config.toml
num_hidden_layers = 9
hidden_size = 160
experts_per_token = 6
hidden_act = "squared_relu"
moe_layers = [1, 2, 3, 4, 5, 6, 7, 8]
router_score = "softmax"
routed_scale = 1.0
balance_loss = 0.000325
norm = "rmsnorm"
optimizer = "adamw"
learning_rate = 0.00165
max_steps = 8984
dataset = "wikipedia_en"
Below are experts of layer 2 (counted from 0) of a mixture-of-experts language model. Rows are named router (the router's row for the expert) and show model dimensions 0-159. Each number is 128 + 24 x the weight over its row's rms, rounded and kept within 0 to 255. Numbers have three digits each.
After each expert's rows: a language model's description of what the expert responds to; "gets" lists some tokens that make up at least twice as much of what it gets as of all text. This comes from a sample of Wikipedia text that the model never trained on. Tokens count by the router's weight.

# expert 17
router:106111128127077143138125121134114105179168087127102144157101128133098101084169127191137137070140131131100142122137110085164157106131116135163115132129127100120157173148116135166170126161138144115123125114102113153119122116137139165154094138145123092135114125162149115126186107165161105126124116110136130107149129098131070136148120088122167145116123096130125130173159103164128112159125117117098139115155145156132121128141169136110181131171133115094168175137134133106129119108138127
Adjectives and noun starts after the or a, such as local, large, major, total, cost, plus odd short pieces like oy in La Hoya.
gets: " c", " s", " d", "oy", " $", " local"

# expert 46
router:124120116112145109117123137134138146058164126147177143140161142093116126091134109096150103152122105120166121126101102116142111155133111107137131140170161111123142124149095110151117116102135158113128099085136110080137147141092112112165179094159126112163157156122117137175120146095119086117155157090121085150138155131154155155099142114122153173100127109143114186153147149113119183131137100119159155096128173117089109133158134133088118113158140163146118115114103138152144147128139129
Verb suffix pieces and action words, such as aching in approaching, ating, ored, plus against, during, at, into.
gets: "ing", " at", "ation", " against", "ating", "ated"

# expert 21
router:109158110146130152155159111103173149089123083114129114133145182103118081107106111116119141185115153131142136081123084122152097076096099139141130157139144106173153093155150109135136136095128120134122106155140167113101129130119119120116125125180140149086112112136179090129111120157106140128140128138101120154140136144114125146125144135133112111101110164085112121092090103136157115101144101135112112126127152153120111103115164181123157148165114123094163144092097125080156141118152105
Periods that end a sentence, often after a year, place or name, as in "in 2022." and "(2008).", before a newline or He/The.
gets: ".", ").", "\".", " .", ".\"", ".)"

# expert 16
router:127148132138103126079121098165159164099126113131153134095091141126104154139146140181084109095122103108113133112131067110152112141150146106109131145072141108150122153129142132126104131089106117105155151134104145096103139113119095139104118158129157117151186125100153153112140131127166159130151102134103143136094134146154122079114146127141139160104110159165171132166120114114162136104170176147129111099109090124128099122099104125120122152148158097118101127098116151151097160093093103
Middle or final pieces of European surnames and place names, such as le in Kleimer, er in Hamburger, ey in Tunney, ia in Rhodesia.
gets: "er", "ia", "le", "es", "ie", "y"

# expert 13
router:147139125168167141124156121140148143153152161142162128146093148122136159159127103126170144099125093118107142160161111131115115129122107144117131109133093152141138093149100152159129138100079157149171125154116151151153113150160107116143101150092158096113137181147145141132132175099106084093101097116106145130180158124104098118092128158140082117122146152098171145123112112127105183089113158102145150116158148109151143141087112106154135159139135136145103110107144159085117154118133119
Short lowercase word pieces inside common words, especially after an opening letter, as in mat-ter, but-ter, Presby-ter, f-ri-able.
gets: "in", "ter", "t", "et", "at", "b"

# expert 27
router:110137102096088141076129126135160083146082139078148137123117114143127093129107155139082157128133084118130094093154111113162140156092130107164145122123097104103151126134114107100108133106185114119168117140118145142140166127095134132114127115103157106131087093118114137111119127116194166132122142150142125134140114166117094144158090137171103133117099098139127159172144144162145144133127112093134145148151076120130111125111107125121149161131176097090152145131157117130162152164132115
Accented letters and byte pieces inside Spanish, French, Portuguese or cuneiform words, such as é in Hervé and Série, ón, and de.
gets: "4", "o", "é", "al", " de", "á"

# expert 30
router:149139094129088140137132094121121095100142116177141126129102116135100125095143105147157104124168167118139115124131116143150163115140157129114095119158122120127091166129106150086135130094061128117121135151081117091110166145165148104161111126144102153105108146132176096161091085143156155090132142121101116136143129127133138110088155151130151159121184092135141114169105123153110140138174125144129103095102173121098129127114101148099091127113101146123162116143139171153146139136115160
Prepositions linking phrases, mainly to, of, for, on and into, as in "according to", "due to", "6 to 8", "most of".
gets: " to", " of", " for", " on", " into", " as"

# expert 55
router:154150144142138097109144091123084180117125137103131119097126127149126125105131130124115117142143111124160140172118141118117147117116139150117111114101111151157108154156124201086126164101128145117089136152170114098100119125094187137134129098138126179111147123143135121113135129112099095073149109155114148122161130109162135148107132121112137140117114085152133113147059089168144165185093127115147151102106159138117096131125125165146121152183157117129129115133131131076106139153123115
The prepositions of, as, for after a noun or verb, as in half of, elected as, coach for, out of.
gets: " of", " as", " for", "%", " out", " from"

# expert 25
router:147139173098135105174139143103111112117123121086124088103117190145106132154171140115138102141139128106145130105094146145112126158164150108124136114113112054116167143112081147147088105142131141124119178143139156169128127152110090123126153134110131113152129143171151134089123116083107164127145145132088103111075097087142157153120096122145130135135123160135155121150124096151145113085120107129151117146138125084123151128137135115105134136172114176105179117117151146096158119133112129
Possessive or contraction apostrophes and s, trailing zeros in numbers, and the word piece sign in signals or call sign.
gets: "s", "'", "0", "E", "U", "O"

# expert 56
router:075140094138098156123168105143152139161130126118119153095116144157169089109108104128129096137155159141136138128139067147130084099126096136118107126124086155115136115140083097119133121164138138110155116122163104107168095170101110097090117122172160113103093117130111150168106138124158112105109127164114146101135143120153087097168119160149156168117108107129168091116128154114120161130126145139112124116150147106101119118101131125134132096161111109104167144095119156108074125101117105
Digits 3 to 9 deep in long numbers, especially coordinate decimals, vote counts, statistics, and year ends like 1997.
gets: "9", "8", "4", "3", "5", "6"

# expert 10
router:127120151131089140152134110141136107087123150099088133104126130143138142087104127139186145098124134116101102134129156167111129124118146096082123155145151105123160125107129148155147124156101118145153116161104116151098103132124105146162074178133143173152129110096092114131171128108120141107164105124153164140146128120109137117101108111075130096102114108163129130132140109157116104082107156144145123169130170098187139117146120135141103142136140135099154111111075153107064093104129127
Single-letter first pieces of split words, mostly after the or a, such as s in shama, d in dopamine, c in caught.
gets: " S", " m", " D", " P", " s", " d"

# expert 2
router:088140141161097123089096164093129157169132100102173154122120124125141124157131152111108109143126125137160092152114121123098127124133088125148109144111120143092087118107111103114141126139113146154160137101156136080126143083156120079085149153113114106188106146128139124158149168108148114106132047169094144133128159112094096152110180150177127160139096152135158105121117149110125110143112147097130130137160148149140119098110129106124148120148155131110162129128098127121134099140145106
Later digits inside multi-digit numbers, mostly years and table figures, such as the 9 in 1998, 2025, 1949, 109.
gets: "9", "2", "3", "8", "7", "5"

# expert 24
router:097142153111133100129131145090122144121126125130114143107128159185101086150100163116102125132113115090162147161124122145080149139120129116113121155111153090118122117142134185162111175129109154126109167123142101117127140150116090124131167104118151107140111173149130113114150127197127127120123105132099097154087122133117076145137145093125116131136108136149105115130151157130167173085127100157149155104102169096150108113116111109124180139147096103125104102144123113154083122071110116
Pipe separators in Wikipedia tables, especially sports results and election tables, plus header words like Pts, Result, Opponent, Round.
gets: " |", " Pts", " Result", " ====", " Round", " Stadium"

# expert 48
router:094108121094136193145171157116144171116146131106097142149118096118132127117156146158136128147095126136147144150129125157115103173126135094121162113100132099108081131147131104141131130154149133153137106128109148108088086134129142105126162092147114119113121075159129111121119090115106167132096138116160150161148101116147111090139116090122130100112151123093188161103130102114107161113105085079133155132185143143109146110139118147151085139158101161145135141178141118144168130134120111
Ordinal and sequence words after "the" or "his", such as first, second, final, last, plus season, year, place and "the" inside hyphenated compounds.
gets: "th", " first", "The", "s", "the", " second"

# expert 9
router:151169116142145128146137156110139122141124075149140094166140089155131135134101120177109138085151123171160125127117120142175109134185108135138080112167100119101149114101175101127119103138132161132097098112163121161086131110120099127181141117114143168087123105131130132156144149117105143110121146110171151093123135117081119153126122144163086129130117129153142142093115102135137104119162111119094071133130127147135112130146122140155112153115158122178124140098101137116164105122154174
The words and and or between list items or number ranges ("0 and 9", "3 or 4"), plus some commas, US and dollar signs.
gets: " and", " or", ".", ",", " V", " States"

# expert 35
router:130138130082150121123123109168123103096128160150098113104150173153106103125143106115132142143144112107141128124130137109108110082153138104147117138110129150083132175123132118149180161132111082154103128118154174124144115144111131092149133089096179127165116107145094143137172132177147166148103099120131085115095118123135141115088151164125102153089128088102117175131122094127127138118086164138159120118133178144130151117100099085120120120096139131112150125148142118083129177139114105
Apostrophes and quote marks, including possessive 's and coordinate minute marks, plus "on", "from", "in" and month names in release dates.
gets: "'", " on", " from", "\"", " in", " May"

# expert 23
router:149147118124141119098159144101141106079113115128103127112161080135126158121151180140137131077152109152117132151110139143115093129167152141103134177183099117129144160114154174118167115144098150158157137114132152160104087127133094119146106157122152167119112087098108101136168111093123132135146141074111120084165133136083165094095100110123117112110138095138103140128111119137140137100144163152143145163097092104144142131143125140155115175124112122142120140148100134107097132118161151
Mostly "and", "or", slashes and ampersands joining items, plus single lowercase letters starting words, e.g. th in thigh, r in render, f in fillings.
gets: " and", " t", " m", " s", " p", " r"

# expert 1
router:102123114131154185106163098131140097146141127138136100122089117112160097127111076106124141053119139154102135111158109139139120111183104122100136103153097105149158141125141123109137096143135097115150165189141102139119110151106196122129133138132151111148134074120129114166140149117100129130108153139114119114108102098122141086161133117091129135133123147171156143163116104144146149164106151125146119114146089115136117141154090126129113126151145112139106122163169159149118059124116138
Pipe separators, line breaks, semicolons and numbers inside wiki tables and lists, e.g. score grids, climate tables, census rows.
gets: " |", "|", "\n", ";", "/", " ("

# expert 6
router:100149121139088158124110133112147115115100100147131083112139159116143113101133132100111099161159168136154143135117122160118138092107155110133110132142149143112109151125146083090077117139166106116107112113139143138125158169112117098148137156123127156106129090161148150148127118136177134156085137127157087093105128073179127086148134119150121155185122142154122146106110137128131182120132146125145120150142139122106082171100131151148119114166105112129103107127162169165131076157148130
Unit and symbol tokens right after numbers, such as °, ″, %, km, kg, plus table pipes and closing parentheses in data.
gets: ")", "%", "°", " |", "″", " to"

# expert 40
router:118111154101140144143112128119138112137073181119140114125132146115143144088146123100131082169131156151142146171123119133109136096120133107107125138095131120095106103152137144132116103135105144129139160197129136120097135089111125172099134135125122163119121105183110148104125125126165105113118111135144132166140139144127161124113140164141116119152156145179096142163151098121181098089123127142152134113184096104120129084139127141112094128111139139160138087146161133161072064163136136
Common short nouns and particles after the, a or his, such as hand, team, film, work, club, song, out, up.
gets: " f", " out", " F", " team", " up", " film"

# expert 11
router:122102126103095132162115115176123144147122130097084118148126088114139104116140140148131148115181092124098158153115150171140104107153134125125125139113159087089104123109133144096102147157119118138178201097152117176114102111132115102133130173161104145106144102151155112128104148169092147130172103116123104164097097139127098139137139100122111147151122124105133107105155132099172098126110143143117085129106166147124127137138116146149167144086149127124100095127103127089158090147144129
Word-initial capital pieces opening personal or place names in tables and lists, e.g. G in Guliyev, Ch in Chorus, N in Nutfield, Br.
gets: " G", " K", " H", " M", " P", " C"

# expert 63
router:105178147124093120152137138141104163146170115128093105122125141144113145150168160143152128149145130142148138147134149102135111116175131099157128141150150112167130127133120101142119166135081144145093121118139129147089086113109111149170152143136154170098116112173129110140092130146136174111107138157133089150141112111136102124129105135103160083109155095115149138106121092174104187178131099098154137089126176115149135126137099145114105091149162116097140112133174103157110113154124119
Words like an, as, at, part, known, been, early and member, plus word starts such as att-, often before of, as or in.
gets: " an", " as", " part", " known", " end", " at"

# expert 42
router:140110102151149150103136080141149148091134110084121094150156078139105147160164106126150132077165111139107118100102132144160167159153162142111145152083110151124124112139165131119135105138116140104123138116113137114132136125132135104124146114132140152083126097124154116106080165145139126156123123110156087091104145120087112138149181153119113136129136117163097120121157123112122155154198115137091108168137162096087149138160139122141107111113160149096100142147134188139126115140166121
Hyphens, en dashes in year ranges and slashes, plus Slavic name pieces like ym, lov, kov in Russian or Polish names.
gets: "-", "–", "/", " ", " /", "ov"

# expert 7
router:098102147114116169126143136157130130152124054094091142162108100120121127133090138074112177150096165115108117130125114147096141146103125120115130158140164136122131107122125156159134144157095141130146108153139171154124075121103165122168101133154132164137147088125113152101167140124095136146123153104167125167120125132135139146116134086126164164141098152130116144103146121119158104173164168150142151149100124158154104160111099130121140115092173117113173105142120122118091127099138115
Capital letter or consonant cluster opening a foreign or proper name, often after a list dash or pipe, such as Ts, K, Sh, Ph.
gets: " F", " K", " D", " B", " T", " Sh"

# expert 44
router:136142109119117097106137154147103135099168156128148147146147155120093107083104153100125132087075139156140148140137139118131125096147134126134121117175177113130101088126112098132149122154157161139144125124115145122152118121144110189173137106161088077122139127145083131189117147154121118130125116102092104091138134123149083102096119130108135134103143152116157122133133146138111127093114128124070141085118144094143122139105116177098137128132107162128105132130173120174174138127123178
The article the after prepositions, plus word-final suffixes like -formed, -ite, -ible, -ived and words same, past, time.
gets: " the", " time", "ite", "able", " December", " same"

# expert 36
router:112138127122116150122151121114135086115160145156170146142123125097104141115138116137105117130152149100164131143138132089115103107130147189127182101148153133119111128107132199135094116100170145086129186097141149103173161146118136135153108131177146143114121159108167120144105178122159143111175151100109106153138129131146147161124130142166099136106106144159131144133142122152138162119141077081117140131148135171111154094112132116110143129137124101146096140132136114147141153089093087
Word-ending suffixes like -s, -es, -ed, -ations, plus object pronouns them, it, him after verbs, as in "launching them".
gets: "s", "es", "ed", " it", "ers", " him"